Experts of a small language model.
Size: 13 layers, width 256, vocabulary 8192.
Experts: 64 experts in each of 12 layers, 48 squared ReLU neurons an expert.
Training: a variant of SOAP for the experts, 229M tokens, 6300 steps.
Below are experts of layer 3 (counted from 0) of a mixture-of-experts language model. Rows are named router (the router's row for the expert), up (a neuron's input weights, with its number) and show model dimensions 0-255. Each number is 500 + 50 x the weight over its row's rms, rounded and kept within 0 to 999. Numbers have three digits each.
After each expert's rows: a language model's description of what the expert responds to. This comes from a sample of Wikipedia text that the model never trained on.

# expert 27
router:586525558466533444546479482545511440462575515503502489505481541507492492505448561497517596431559575422414485533548475463453542479588495515520486487496465549556530490385521518508467522459548422434458474482477493567549587498563445470597504517467511494539443385464480718425581450472569493411559469419457456570591490438548538455576478505465488515503530525514454460526470482563462437529516515504567497536603530467404481511431541498576538587540403414501487539497512499489541483543507502524403493519444520467418451565505476454468554588466513482441602540511521398583503526522531453463530413484492472571513559494409543486435458555524535433525507444457462463380443581505442459494498465535520526570458470472527480494517547462428446491356501495447492564527512458428495522463580538
up0:439539428524487528469535530437489502517427463587535562470454565422442526604503523485422519445603499533512545562515505508509520585445554473529526421546585588401557516568434445469487480476411550449580611463538542469502584450540430528526528482436427637513505490484574539479486492506487466511434595553396481439521504553532549519540500508502404519496543425498439486525472471544501495542538484524568496549560522491564576496505508499587502550552491477508445492446533522521545593386463488457575502488529457624570433487457493523512447502408446520481539453507450507491515526457510470514455438434492457530532509482384451515508474515441465471500511599454513626477560500536470432482545504412490518495480522549452467481549433575388498461390483490500656558371512526499530482497431503
up1:560543496519450454632574590417446460514491496508468479485472523499523485519389397512457464566570544501512493438587465413562560495463461464504532470564466495400534525488513534469577544495438486512493397502477515391427606491494490623602633448605524469560511391512522505523464518511547563438455581507481477501444494544437517528446521416635504469529522465528465499513578623474491555488558565475478495567445509429501542508470532446537448488446532558490490454516525450489514598446543412472512498468483442524546446387497541565506455447516512492489565483529479451533443522469432516470474489566607537520522591518389516444534545384481442490364459527503556454485499529519605494492505457442512438425522438502500504539560523447517484564488504517483451499446535496490538431546501481
up2:483505497536395458513581503398494482471511516448478510477464491521494451540470592486474592516572465493484360522621415539548576525477474494509494520502426550555431467483539490454528506511443486529503616490509497603405518532474552467518588510531551578504392519496449435492473497497513511513583507540520459483462502470534527582484537503565595486526530483580533541501480550499488594473574463466541505497490590557541553534496500569535386544467486533597451435467496454381491532482455439435510603545495503535487467492515473503591519517564426561601468486491464558577527541599453499494509619446541423437364593568505515521531512478415495455470444531440437554454520487454494490397554574433503567492442505457420494522556581581515524498450466503453623517459481507515574503531466559
up3:558442535471493474490511597420671510501533415574490537548458604474462474520486444513465504494520490567474509430599499465518514506408498490462519479442444516559529467493439435519529612492503536528549549554649469510455500487508559488544505446458539456488501540538392497433447503489543523524537542519400510497573558565513465527469507527537380496578471450519496508491589530489448639470533474491547537519450502496489440539479447470539421509571485460618551453459512463520487510440491487538508612531484473598481502460467464460493472502460452468421549447556486487563469566535464628556490404584573600473468542580490580604475430513477500519471477530527452550464434557498527429453472523479438547536423518493473507581522559568523566491562450584501461515417459478464585551521448598
up4:545523431518477545460538568564495515527534447526464549413559454378513442598497493531431457483514433528533501520528355517473520531531471525481447437564548561490492486490413420399470526489495561430526515448549600475441587495453468492453561516488544562564519554425530547509558531468433506415463537486463499466556431513453513592493479349477493534512541501476545448573539587496452557460495466525501510605432564497491527592484469549579467538481489481532497387449494541517525607507473459433503488531468476599539439533538462491493428458470500514436439418559519600512415597465576485591490489502500491524442531546431484529548513485470547453453392588602546485581502470473456508455481497467416461552429509525472484539527481566537478538511462497428484540440514391492606500594432483
up5:491544538514403598470525503535538407569482413519509502493430414444503469490447526470455552437523446487654525529529439508513491510591508494465498471498559504501519509534527441492495541538448569514517508389593569513316513416492590581423544469544536483494459449504550481438530533552422452536505524479423443512611452574517551608517497472514380460484381532515499482503491610449479539529485441542537495495468562453501555473480486504573430419540474539511408475512541446509479551440473555581507596465500426554537421430469481616479465495515592514497489503515492438482546506464444477545416466529475397531471434581488479493485557486474463510488489515498514485535512536576553446505457545453478462516421538491469485475493583543465522550522532390570389426517477492455584448531432468
up6:457519501565519472464532671544501497563508558475468573547531469487437561570518487540497490567522548502546495471592520510484513596500497523547539507503471541448518480467504515431516524416444560455513561497533548386389497574454557436469461490514420572516503498459538499562577411470455469519492544449510440473495414527559537496553498400512426434547545452436558443564593550510466492430606467424573453550461547562512536494532551450430467448434502446510442548427552483474476552507523432486478514538383379563533476470499414538478461579515486534417498505452516505507455514438482558498549539475554392557491459542565518587459575518468500494508492495562493585521531452473471408455614582559523552611517536463535429468589480617481484470432480462448563539426550515444502520535462495
up7:497565502536451553427530460468424484560487409502508594434460574423495504530491396475456594449579530542507490523606494502502455598494527607468515423565560509539527517584492446430443558528404578564502497430540598485425529445545482521510497431501518480541461475475574406451507524450522489423449465513569514604574516585492551514450526450529544440544479439537587436467551502547476523462503523458489440538542537499604502508543389496469451464529571442481446588555577559528440632438522438498547474539467451553527417494532556492428496449461451482505516552524557443533495477405527499471505478523514441499465422555492463518432489469474601445422454505407526535596541412499558462494540516494559576529509457544413547550503434513545576451466474496477458485432515514497598457551527517
It responds to: Word continuations, table pipes. Second pieces of split words such as We-bs-ite, L-ink-s, plain-tiffs, plus table pipes and some common verbs.

# expert 29
router:463463474566481524563511500449495463403466527465533595430467466534549485560571495477574494511621546523501529505486478430541563477498499529526579480462484382473511547425474508471460536491555487486430450485517442579502613602587477644464597461570559509445580443552608452408530583486441494501382465623446371525484472562490520481476488518515479532524432466562553474462585468561548470569502423507539606548454469436534474495498533610547524486503599479551546584535495535566492564540529514539452511468466551436446500467527424555522534530425515475511570520511578479569469409476441469566519571540483499445407462529525513510458477535520453428484466495500430488500500547496463511511488518390564479457532432489451503497543609468512414488467550525441437535528495509449463474581492516
up0:542456439595438489408599526445470453551484555547524520518458451523504494549604503601516473607470452618508434452598537567461420555598542519542550533556611422491472486502486505487524554443547528492514555456606524524550530495488442496462512454512487563466487530431625466487514472523397572534510538494494383462476428521478438610487499493518465541468432443515473547471552574597427457493521525476516521590500501546412601537458459432447437447488427409534511428479609535413586523384480466480531505513503462531489455481541463477499488531498448533476519507519522578514465488489464553445460507500505419463445443473455445577511591515476577509437571492532505518429521499497493429486529475452505496486471437475455448533585497600484535503599583489478532491529533454489518436635489522
up1:483548554481420477447566523552543494446585492535536530521495513506473468527566456465454551506451533486473392543478438443561519464451441435521526490471554439416516524643492514397557464538494542533442483478607528521456564531429595538496530495470513515485486504486476537371406545579419580504444478576442521492478529455474534525582566469549498524525361453548540639569449560491480568551484475435539473454438514511505575453490494412506516546513464471471474466507468454446425543451453528522496526550472405548468497396533474464513504504421560530444511480510509593543311492456474560520449509517507511437472503500466476435496485439476415457438518480522488554450503573443511476454444572451442500491528416442551523535541399556558466480427500449457502423526636565487530505563466523
up2:461432528582471498538550553462488512469430455560524513517540537537473504486526430455604437549527497495521505487530574472498493433558515488573563461513556495501592497452469498435527665503483444502507562580551443489435543610507498552489537429485558475424602398499511398424494474499480470560532469500489456567508450519512533512504432484535445572501563475606525539550505606553349554416536548464555497489514442510518513551514489514517480444515527494502510533480473467517556469566512443500527421478539611551461464319470482546582456413534550470508500450496522518435484499450497550583448557519491439467380531494476484474510459540378442449480476438528396569584528539510481476541522539567514495500429542455438607490588453438461475476478492519478523580536393481525497453584453482
up3:474506420471451469420553525516506495447506464528434469422451418449461444509476440451469551514501447550553518496604414445508545473501586426422455463564511409522475454528551540443516535486438551498518507459527492476532602504422454407479520498438494502471514419461546503473593580447466509477540534587513564431605512402548532552403574526587548489488538405535521522576469466475409459492576456440419525509544563476514560552502525491528466478482556453517573471482537530580412606460507534481583523614553436476436535432473441501573493495560351460551500519473550486535532520527496495317460453606575496540528516499472521494463523520455486452493473453544533494532644587460520523449470496483450514478495602412441543457466526505506501518494496454512445521491517457471573509556516476
up4:507469485538581460466500567421463560421491471454581555501532502496503448496602446479458485524575454476574470447498483506485561612373522494544523499499432512517561490438501526471547478541544472525514499419417511493505506515528429398589482472514590485446519543500607588435479482605538536478516412496503474406462549447465458527457600487569510397492447431544535490485439489573407488504448481512531517512503510490526439507480542388475506473449582470512533453511584458571362504512516590517428503504459528512524434396470456455470543482442413522539557519450631515426503524444460550602513503476450519591540409548458539477399534550439458451444550529471447470542542493543503472491540550412426466446512462486496532533453511535478458560537458441465615453528499540481580529505598571
up5:501493428516502409491480583560496422480490498408480502433478499467487531559555558457465475544567492520499493510527576474624532579512543551480483480478496515417524582350544488534474495431494549486587503550476470537551552540509570574555516542505493525523481450541469555482535450620528479421518434513440386564506498493526523408512619468461556416493428499519466377556492487427487523511595407484419600585511485457473509476469485530541497448501548438485484532580510572458472550546463557561459546608545483459423462384477490487425600478553459515482457430478565491532503485529480553537529460481474469541541531498445518534513560547512554470511508492414517440473531488488402434534556501501417500467526475418469504456533589517385569569444503409498509500603557513538629490575537512
up6:442525550569482513501545431440510456470542481472548485439431468405532461502459463430408422554547463462522504507512351466491522443550458515487504571520605428468427430454546517428510537540453528380559580494580488534466503444415486480532523427380511546429467406407465563535514474532494471517533504557466427658548510449551574568489535475522496509540461450509512467610455578540464554517547560423482460508421537550542550508511488512525505439539467427558578486434489453486469578512463535474502453516503448536496481478493488498576520524538507417462508498461564546477490445489492577516460514496561448572522525602577442511539515527411423475479512444517463580387519531509510471429478497452511598417526522435524531486578477610441366512541424482426474527521513456504504519562455447
up7:501586482573517542450525534459505551526470464547431508471497472489484468511409508482537476562412528623519605529612504478531634505497512605569514425511494536440534565433508532462475483491416553528469490478566541463501553477538463521490529448474481567532474518501484439569413514465501432475433441504523476498517598513495541426517516515612465386548507441545477516608499633490493529547584439462563401477480515539506648441462537513416559495516450537550523460538461538529474451445443509484483482503482469524524480449491540462628503504485508579516522454548431524515514565495545549459524521486540464566509523609507439473505558474489450449412427542561572487442503503469599468434591572625484554550509552458498551539444590476494524526573499395503525563499497379546471538459455454
It responds to: Plural and inner suffixes. Word-ending pieces, mostly plural -s, -ers, -ions, -ts, plus inner pieces like div-ers-e and reve-rs-ed.

# expert 46
router:422477435479493556490534551482541461557454438491486385548552456486550459543508548640472428557451482477453461405493540527452487466525479544453497466633589551569455460492547596391456546427464448568550463541492410446461431475475555386541567585431460496541465553468510458504567498387499456545448464466571553511521534591443577523502469469451532533458561540446484500439489483544486505418429539500546458493429527532437521563504423495514513541415537426495545540558479482478508559495397424521462461524467516493509534535581597451514477525493507453491476536506510433494455527544576601528522541419497536507484498485424476497512484580449522476524476615467548535585523527473514486377473425493471408540550509581554513549551485483487466529545527507491681480525481470548496452457449555
up1:468485487547450489603502570480561482460504490498435411472488500556544544537467497517534456613480460503508490454600381489600506467431479425529494527424594527472492520617496456487460512461539527525492518494552517489410457465528441485484630563493524551514468510402501483439476522573486511538405504606502418474553542513439497473409509523537460517478527563533494559533503563517514503525554521478515514592550546576548565495424397516536510531486587382598597559559492544450503582454463525484541477486509579542430423398450515469501475532518465594532483519421476507484539598417544599515465541546534542501507533546422524513542463486415468430478529550450499517491590506498502444449543513395507476543524500598453612520466523557530516359513466447609547424458520509479453495526529475
up2:473534488547398527462543493460522397456527521504524437527418511444499409596448584525527496553549531559567513495533550465553548561491520524452582432549514510515538552596526511488497566491491479425521505594591443523489455529553502447442473509537448590566488485453625468399474474532561651505460492530473467484646502515414481459483456414557456463439616471519484545481489510554394562566512497436495493570468578496584515529473443503473377488531495528520493512501531461416484561441498547532489574448469450576586505502553528435582474484508483496403447465566546506499341461495483442528457461532542480476547521465503488523514531514520470423475461485480509620480531450448596500407482522433414497562461441569503578557526542532472432500478474456445512493524481506546559580502475470
up3:514530486539525481516555500565536473453541484495478500506497428457475550579423529488530528504455516567452458519617537385565545460498395526551554591535485459542540451477585408474589500527396511426553542507514510513448508507621469474477482579445494519499546523566607554504490510533558477468437490451465466511563385435499531547489503357567494436451464463549445479488416538532576571455569506441556512522458631485500597494501547499374504466485453492580455537550490498446429504426483582542527437493420465556541562474497512462469465497587473513506470497474549549483522423428466552446421496603521564486514481539452477610447442511473481474405500509590546590475506525374518435394536514478490557438445522429546513527567450488473505496508485495569511574477552513516504451477443556
up4:509546552485469516457600579441489510482508513612385589505435497403459520595509458518550402521491482585540485475545366572484559526524501558525516446594578529599534388506545450522529506459490531528510564484550557462592516529469470445461532512495403513496510568421452508482427520521528557429531546603418486493512533520485482588483565438553462455526450517457466513496489515530507542501465434462601445392478521547551518410553455429475463450528524496516512482519564514534485532410455499484521547457462480616544453428500510481513489380447499584507519474509511544520493527478547542512434545483455490503530603535417563494536469559426485513481504483628570481381569471446544476471535511491443513480507562452497618642465454550525533362487506478505526479507549461515469524477452468
up5:489503482577489525469594529411499469509551563495530610557505489477540492523514468442485499533490438642505570435596426454532529545454482489457545492605555448527531509513512483455427549479389501576547519466500502490395505508470496498445514542448459520527477510492526473526522472513556459475511452542391416470619412498479617499425645407560495538471559592507483519476448578515494466567513434534532451462468576520610503495454475516566467527466508468513477428493526467459550579315482521594504536537515465502442472509424494470464472539516514501420512545491537604552480468490476579648474569503499499532519536513469547582468502508562488492489447463520443490531535586517606531459584436487465503579445402547473409531538485495421469470473483516510516509529584465492553502546416502
up6:468554502536466445424559535515502496530500490546535576451521556477480575568496482571429567445444471516494521501616487526542465589471550492509546536640496536492463506535507509463500543553574525522472607484500542444482503525555575483471582507428429526607436453494553543408534522534482492553467442462503455470578445509481509568533595427541435450511494542596523553442597502483408499501502565428494509535530586520496518524458458460486527422519489566582520398508550506518449595476428586516482622519458461597526483502512469510501509490486545514519587495457476628587448546450590525508609485477480526526457465574435552511430541460496379477354420520506520532530616523529497493537530568525513514561554559425517499451512569507511516478483443457491496485458558551537594477526389461
up7:543544424563483533519519493462584479512533408529572481492526454415538438542587516524534461546556517525531449491564485480614490568522591501537623547557494498506561526533653469554567466493542562557544530522525442467481484445548466488508599434466490606462483537499507528490555560536465527489520477501505501566543463535534500478502535412548459466510455502502406554487493530405462513506473371456462459492532530577466570556551539539503493550463465474495518483459575498481496581529434447465478591613541470604593490434551447545515584469475440468496547495431568561504559474596585540483547484479473483592503553580527473522617498518483502437455507558574577530495559430442516466525557559446478548612440551456525578520534524593443469503502495479404534462502603434488490408515432558
up8:543453511685420530483632522451539547411480488530489436513492546533500497579452444463501534553441467561499496539464468486460511507552489459539531517545446473493465570510531524527467517461385518515557539466592493505483487424512459552499516463623503596574444525489425466480569569563449505458485484541470441495584558492494502513454546530588469449525474577589515506374504415496522591511446566406452443524408536583502559507491513564520411601533464431604441533458492488452427517411418465457533657460534466529449514483499455523467457495537476593472568385561585487500484484561545534506490470508503497501420481512472516553432469541543479421514543553514591501514486483548556418507551513464475472511482557497495519496497529539516476409498429409515534531462521399526576551471546518
It responds to: Capitalized word-initial fragments. First pieces of capitalized names and rarer words split into parts, like Med-ina, Av-iv, Kab-ila, Inv-erramsay.

# expert 53
router:521487505443492438485503465562513509434517433598439572587527548455511428497510561480521434474470489431489489520458562508526508473496481428577539443552528527429553481434539533391483471554448479430631551509487475511507454496478583364569586527475591520437457434562433495464489437454485459602452530427543569444534539513449560475583494454505545497484444452522583480522500459475512490449518517550513488612446489462409484508510450481636571545459515480493577429454502403544502544476453363528478527519447470503479491532528545537468474657538417474480589488460458435544448516528509488615512555413511535458490435568338459465527488534476547527530519544427548487541569518425551549475479393494454508539549418554566486476504490481513522507529516484434509475464485515545504434439539507
up4:502493509536432548611565479422476498499573448569398411585452505539547536517472460553459518445474498637524441465536431457502529488522448476469560499593520529521557510539512548538453589494511486529532535536520539472478526456498442526523531538475497615513500508413542494489472524466463475478543642585462491377495459559548482607443518497572586432519612568547555496433504577429503568586520557505433538510426601514472536487396501449500447545558540496618500519519587535524512567508510510419500489470528432598487510498495569510515577480480538510357476456506447403431525444472486471507462558502567488511420562514485438530475530481475439517485460552460470495479525549421590559527565493475503429492432482435492535592441454594488558509527545547524536489436515548575538457549439530
up5:481452402550380530522491499362508539449459539535545556513480437412534487541530497486419531484549532557506479496632365415543593478542418542517535514482563492565581500510488518474522494526437471485542552490595438368417509559540461514485505459497497505452457512528473378511485541570405562408528485519446520348543450425492550534474529500492545430489498531573474523505570584578541593478536372479526527497473476518580527475492436493469485442480520486572553548459608461516447526418457527505483480460611432518528530508556545479455492486485481503437544545537492525517490496471513552530510460545538473444591480482400517490574512537486432451456438469547491513481507536566583418428490475488465444490548506545450561471490518543555571529470441404442479489378506473537559475432498470
up6:501548568565460553451563512489536402574467523526460532538447479494509585530531399405463444496415572448487402409569481454503518568523504485481511571528529593469514463483546533515506512516360562562520522465579629490481484533554610602503543484507548567506511456496490555460436550498589553528462524538510478475484524521553423496476540466388500464511476498619427484506558566446439483521521394454538451478535591526465497518527484474487516527519457431524510551525458573427513596381430504476591493467493454632514444471496489467462508555523477526475570441453517486522447491495488505452471574508557594541408528524422477531524429534468431507475502504458554525523540504599530472459464528535493488587483439479520488477468507548581610545460357482435538539484516480608583494549471469
up7:533453507566451539507624562455534470461531473465510514519436507465469483523490500489439520518543459568472458525491496467461520434450495524493524556545530437504508570524577551483547531480551535488555486538587480499499514509488482402488554437487476581482503526587589547535511531512470389494416564496504546469485551439537464576485489370555486439507502501487498469574432491526524558529514489474563508441552561497576535556467586497453473533521470430536621525461602512446487531395487495382485542364423546529533445414601493524578464406494529520418482424428588484554532475534469483463507524492520504513556476553514558475579435558509555519502388490519469494564527453548538483436470535464435479578344501500480514609492463544498496556537428425476525518425473452554539433657437395
up8:503605536530384572469523478441438503502476502473510435489483369475513564614523520588424466521497513561571444440603484491498569481462467554493459495462485430471548359501518487379503494508546534499564568542559545518475556492407457604557661497504455532387512578511488475494477465509495447474464646553525468529543442498551457475494543393522499521491448539559462522491547577534463530488532393513572535476477553485508546509452474511478447517513494470611515496411611501481502602490486483519579516541504506516471519529524449473503452583531569485468432440425552513584474492447433545512503612556420534503565581580414473474510457414473552423514478447521486504515451582499564503487454522460465521586404470571459504509579465542490478475523476536476531512520539469516508425512493480
up9:550481491558415523531627538502553497500519414493469503525489399474531488480494475529554505505463418483480485475497469526599575557510552450511586445458436497506449563507417427540454484580487529401488497494524555448508543462508666470524552604476498491468540505502483505527516507557513469534512452515463422509498539460475452572528563448564411497460542503444509573608521623516495541529544435503567456571536619428494559466442519500519442507556477525477501464492526497531468576344518550557499498476568500499454491544541563530552431563566467540465551422446564522541523434413476432533428536469483585478465506436480495463496491463588443479478505536475538450479563483503541421498486574360459519630407445451506572504501406640515502539471510550453525490399505507487489458548540446
up10:518480461484504464494519573359496501483565526510450488527512525444453575562498473610544486449516442517486473469551510462513596480506493549540520507513444482458477422509482510473541509506502509559498523450487514524458592454446438433477638461480521620492503496405465472561475494436484471554496480537401497520520447440443541539551494493473457485483513497461466464561523556444491560534434477597516551478437491592258504510556539427472410486507470467430503486448523455576635609347578438483445492477515471634521443486451550545573481427541722487506545584518516573570468567480483584463501540546562515550505467566486488533507502535481472516486465491565512501504527534491479427512518478448475490510463480490471510603573503509525497469446507470506531508508508468493505534464482468
up11:452611610498510453532534540504510472406596481505387532581468516587424562471571439585438539504498469496668513515495486585532549526439561470500531499477537426380467438487552519517542552544383596502561496492589515516476533506422471386496584452444469522509538514513484507478447590448553488508402577470483491470571508480439453541489569440571486527433494479510524589516534525498491507501521455429516512553535471495454656492415485449462540512547575511487535565416514457422468511477496440554509530487557471590557526480512502499518559558468489590424481535522535499540438488399498573541402531503505504518526482569408470533509455468440521439515490571483526558532513577564607495549528493495518420524518483488569481482614424532485521485446436483509570511463451504520522511505420459
It responds to: Initial single letters. Single letters or short first pieces starting a word or name, especially v in "Burks v. United States" and cricket fixtures.

# expert 20
router:550491438488500581516502474480482550505509490546462477532589588466517563504492459500518481525446468559556487528538489500485450561483510504529517516494487571483520607570500395489445565559537483538514438592489505515545577515509411576434465416542472551539538362494516537519463417456529421433596475657472518499461503415463558476572475479452594541504512481431467541550487471459474521416472561512487445499505492582520441479535462460480463454512430501437426444454475583568653488472479474539507468533452479498441407553510599520492542531600552495494499473458523425469427668509507455492541454518431545470462481552539460446559570578527549454536454613509485483513488406546441540580494592640458454434556508482542569514520476500470564487478579489520478477550493593448502465525468493
up0:517507497549464482532536502542532459444530445492478485447446520502584515549493416513455411499526434507480545511553472476491509451468489525574449534537506455469529429458581572462496569385506608467520492473595468521560459497465477567458597492493366725450464419457421433509507496547443544468464458475530465539571528525498543535557492460604441521464412649545549540509500484443507485501490475438541484562502547431495578536463458587443502432515420478514470494481511497523490477436486423473562491515556492493466490516425514458473454480493487494525489475514423560503425487582435491423480520522522494509562528505450543541546481488415466407483481477534440484427586655456479483380494547398499441427446551505536603566509543563497527524514488476459586547432499459470580565501436490
up1:499458593547449410410578523499575458517525548469492474480548520394424528647478394471532483508576460467516440511618519526509530527418527543471464511486514542537556504530510537545493475515507608557521505403486511436439556491501445442514472459470531567449421429485536473518523576518560475505544618498474465518567511503489398573565599466508499420503427440483488455421606520414521598496449448446545557482496538450533506533458427511494445468519485505540512565467539449495530612421492567481485452493477438567561425406539487519546493481481515506534498489573435479562483475415516554478368514559564480545498509534458544492494455456487388470464522499558439515609503469593457536540520538512469464502556525484475619535520337584502548484485435484576505486487461512515489460517479441
up2:488491515499461468436519604556447479566482488524442452515484488412560536522497419519485493555476419497520481499499429565508515524474509485431502541544495455471539564540441502548449548561415541525620495476507478450495491457510428497475624427516414584409578487419474494502495524526472493478531450575407446488518480412558429529452559459579469506471450542593391505616518537485491526457599435468482540493488589385443611492489493441524428523559501414528456512510583509494521553530448496464516480471528429547466531360583411518432548450525455526559464434449567462488516479537484465557385551517434411546579491543424495502530518417468459440493504450539509555465500513619534506510443524496506439456498463530446496504580447526566529500492425501570557501474501473529555499620387531
up3:512571468506464581413578527487545402453444625609408576490477505497532458549583490437404523464534551571561460496604438604573496498506414463529526520515489463460494481464501513464484499546505516465530489422593471452373500548446500494482522494561549615439536564444439504555514575500515470497467625601487473465523523515451483496462574493572580395510595512490503459455486501549444609503515449501537483512491523473557591454474528561424467536539438449503531406426515512466463509414430540506467542471477502573546417501473495556502475533455471514462467442470573563469505496492456495510455577614462402537459511468475499523523481526474461440519459471506511548497586470518499517510502559564518414526469469620417547517535435571575418442482424389504520444467464532472554493546506531
up4:611549408465403501479586490421531517521525487478416511530507437481391526550615496523499555463553376512514437448502406521510536470554535511595457488497487521457425418512548536510583565507361496513475494453532590463413484584515512432477493394478456524496484481501593505503466504478545485463541545430463444409519500505565562611534624408554405480479484528532467539500460571489496587504468595524471500558502533522537469579448434505485560518495478511484497508426492493503436567496498465419446526483488485537525386389533497514545466546487528516486544482369539498531470487396474492512468477551574499529483574539455442596510482471493469441434487434544501561519501460567492418510481550462511529519478547409563521499457542507429465537525544496556620488368500532547584514507503505
up5:487623433464491503440635552512630472447483503546606505465562531439496543557483506475583483520560474512480500573409455504445579514483440481394511601527441524598539543406465471509590441379405555464492546423582495441427444451470506506453519509508476554523526476470490461484563472489451387465494583540508428446509503528544541543544486509525366559475482490660562521504596444479459508491493539371480524492473653486463501483441467552533481510597485478578449540411556490411503484392510495453504509565570467555509526492571547533546460453584521495430474447501544543537551527571456475474544510516501545491504547545513511548531428510504469462535460430589450480482527537464514506399455537487491476498501479504493583487534520547539501491482452436455542505467492461547542505509483465
up6:513468486509503492467607530545503467587552494556466436569475520466498568537538535557375545488528432581516541518566470516504503560420453448500556508492587454435399536513487505483532474425536485538525477503579510426484563534461485451485586492504467540522578509477586544558554566616429468453543563488477421383535504488452510546546525323494528567494536536597465508513487524497489511470537501500567468528458553462600511460470434480466491421499493429642543511483542466423515530415451523501523422458559458487546494406393463474503533534451488549486487564535463461518478598532439469518520464509575522478529546545523470556502415543581511524443495484515507419527582496534508486378424665509584488557463461474533572567508428521541517443479431429510489495432495490563523562539478440
up7:483436383505466516497503555502499504499509477511487420507519542536519531500538452536477491439507346567576410427509455520485528622547538559511454527510563545515482492546405520475502571523529588454500495498547531515428566525543535524532476469514479514484515488493468499530434507555500606446427525430509472450580500466520470519447544415541575398367521500493527567517537558489450639554527441516477419423475605488481551489447544482450428446505515526494526508451380476469435516390440525557520581429478499594589407415497395517515520507468479492525480455535540542575496610580538561483495516439533500499479530446485510474522500511441456440486460476523384488491440516579621453405547573521478467502431514502439568440537509559556515476486429463462579551470426458474497522496394489
It responds to: Table cell pipes. Pipe separators between numeric cells in election, sports and statistics tables (267 | 18.62), plus open parentheses and semicolons in lists.

# expert 12
router:553505545494533389516456492609471526401527630456453433536526535458413506514528543461530559553453458470419565509495528490521547368457490442504437574445479608490533531536551501506425567522504435453569433461490523526534430497510379468477449453442495440427571571418515504555491504485506452494521475390547555432468589495497376462541538534496599523387514482433487532536444498508483489578494459540448561517476498535431548525490507494526520493492471449472536458464584568483539480500484530468406476461489441448541454476508412457496584412480414495449532548534458436447515496501534402499549481469542487537549530386560417482505431524504504641566489394545489377532521505495512447476470531535457564508453576499500494510546469486438481419443544446577440544493490482482521579452532446
up0:532505513574436551504571527489488514508528485555501498572532482517456463484423457435416547490536465545633469482593500469523487519465537526546556506501441588489517388601468669434547544485491492404535533521528585455546571461531556501485520577405538546528501510429569492464519557469463513539483439539418467564544505465530560536497487413546532530599537468447540527515485525497407482524563431505481496513555573526575560512496465443508392511509503574512512393482489463465476554429504466432614583543529455556475518467462406484468559464473474541458530490577558578465373472481480532487474385603507460564421501574546564533473573481556490474455476474597505550537507506444599490392479465443462437525487530476477522513458585535547466600562516514510549576494566503518489530546445458
up1:534532507526460450497502553445441502529475346549529550538429476419485515549523534497457466456583543558489473472613417385536445497486475531495530560541506432500501606451373492499442474558520471476533493557548549603472525458487392399513507497535462581522575552441518416476483486530409504482501593463529407539508453546551487556531568536550493449467485486508539447532474554532493512479562545406500472523507554537473547518394576509541456449562444456506378384506576446451526532538493481561492572524541536519548472520513483530479510432480438512483570411510568519558464554550383473465514539442486499513496528512444496531490520494374431502561514592543460570464531541530476432509513509503459478586490537473467495483466570583420546541484495411486480531418638487581595438502448498
up2:570554507486367497393526595483483455522514484504494420491509482435537541507496552514524481433507551471576520549626496482507543521589582470470495508573542412530472519458475478482565584482517497492551522536465470559499538499569467417457574557507470642482518424457488489489488624478464488458444581494478471447436530455501498575488562404526524561470534507430439490441567571476479540527528534505452534484508563576517539552439491452573446615488480508465482452507557490521558483432432485485487577489470465554538461448487603539474471469457444614394512505578549494440400528548488510498510548489474495540506525463514523466464601492477491378477416450596586471561492466392545393485514564515432534510565463478469537551522472602544608457502453460406469476465489482402551526503421515
up3:490669502522497513391478574457577486518543465442456509552429434545475445513496420477421552531397436505349468481536410489554520505502497542483513651488519481522531458472498520472564603535453533465505552398524469465470560409467542493472510480457478540516499437516485478438483540565476530518475516508535453541496489525491484403465524451583499437501466491566578480557590536406424602492513535510432450534469488543518483510469432461452424540495568473494523523503480418505536512418487524383497575511483408608466396495512525542563374522533393586490522456483575591547511495442544474530461539507546438583463486552489546513570435450495472457513514538523442467513480581448570443463502531490485424540415458480516517521539488475519476482552424431452576456495514464544521515509468378
up4:509579473426438458437534547423510460375503412419487484442453441386427503555394438391409528478627529618616429493618583510485452524432474507397500520524531433464486470488483619441509488511492520508515543475521561513511466466559453438557496462491445573498504477488527437461495548520427546515480493471439535511509543525523527564534551474628506480486557471507506580581448450448452552455470428469431503497498519573492542595490516451485395559530541422527557554514502513520495505480440451532596537394516447495488486438537514475477462552577473492530604540448539487481485506463496535453494487481514498534442501538456576488546513548525465422498477339482532480505595536490616539469489486457439461481506572560549503568506500561528502557477487487594484464424570463483518471475484535
up5:591521512420406537424535521457434347506423432458454465531482561564500548502489472574410499524548454505464453525486478418507541536517551515452499444458509367613478532497462547490553514495553508586568477544540482615410513443563534590508479570494418596463463517510526523464485475520475533440551475511461494498525437452586542517444551477519529525517510453534497589494521548542509541570508489520514507484497502510533494530415529499479416492435460451542527501492534488513574571408367560512521585472513476604562343466460458508557467480537515432442479472465550504589548559581414505530480482566524586486535524545481538514462547499459475435457478433519535440504483383452563490530492496424511567471464535445459529573563532610553426545486513479489536492480419436569565528497414420
up6:428448449476492483443597544503535529497479426593433497498516422471490497477464451491449437479500471583589452446536423468478549492508397440463493526541493448473487458515422550479429567458509592481476449446490579500457501502512540512555515515504553633480506487480521561518491487605500490434420527555424439509539501579546569476485455517565480556580496535546458520515559519446432511511560423494489478570551564466550532482429471511504395536529484371525488404498538510504537413395431464524604550501554459479453528542482491493486538568498529640539446413445501563563496532525523521541464588518446416509542551460471527514541519520496437417498448509583470566536493508406545586405482503448502468485524496500624583575502523503537490518514438536564510497512641585549604473555500416
up7:526528491615522512435556547475520499476623350485478549446487530544529556572501476531475430502510507503528507503484532394561558533430500503468507491513558521428473411458451491415471563541458454596474566488491472478419440492457474457520534508533510536514491424489474457478487562513516550550495558502437498402512461576514510575480489505490440463497418440503500523563469602501366532459483477488512503580476569526489527493512490466529456522477544359570531504512485447430474473417480535461458537487582501525513500500553529392423544490459505629502581430539555542429368552478491516533524496511644473495549494569523459537565515504477476495437377554511506499505556504535516421439535466532515433459414453496569579653437465590496491465468546460551468453349474515503516538514500441
It responds to: Relative and linking words. Relativizers and linkers after a noun, like that, which, who, from, such, originally; also digits in scores and tables.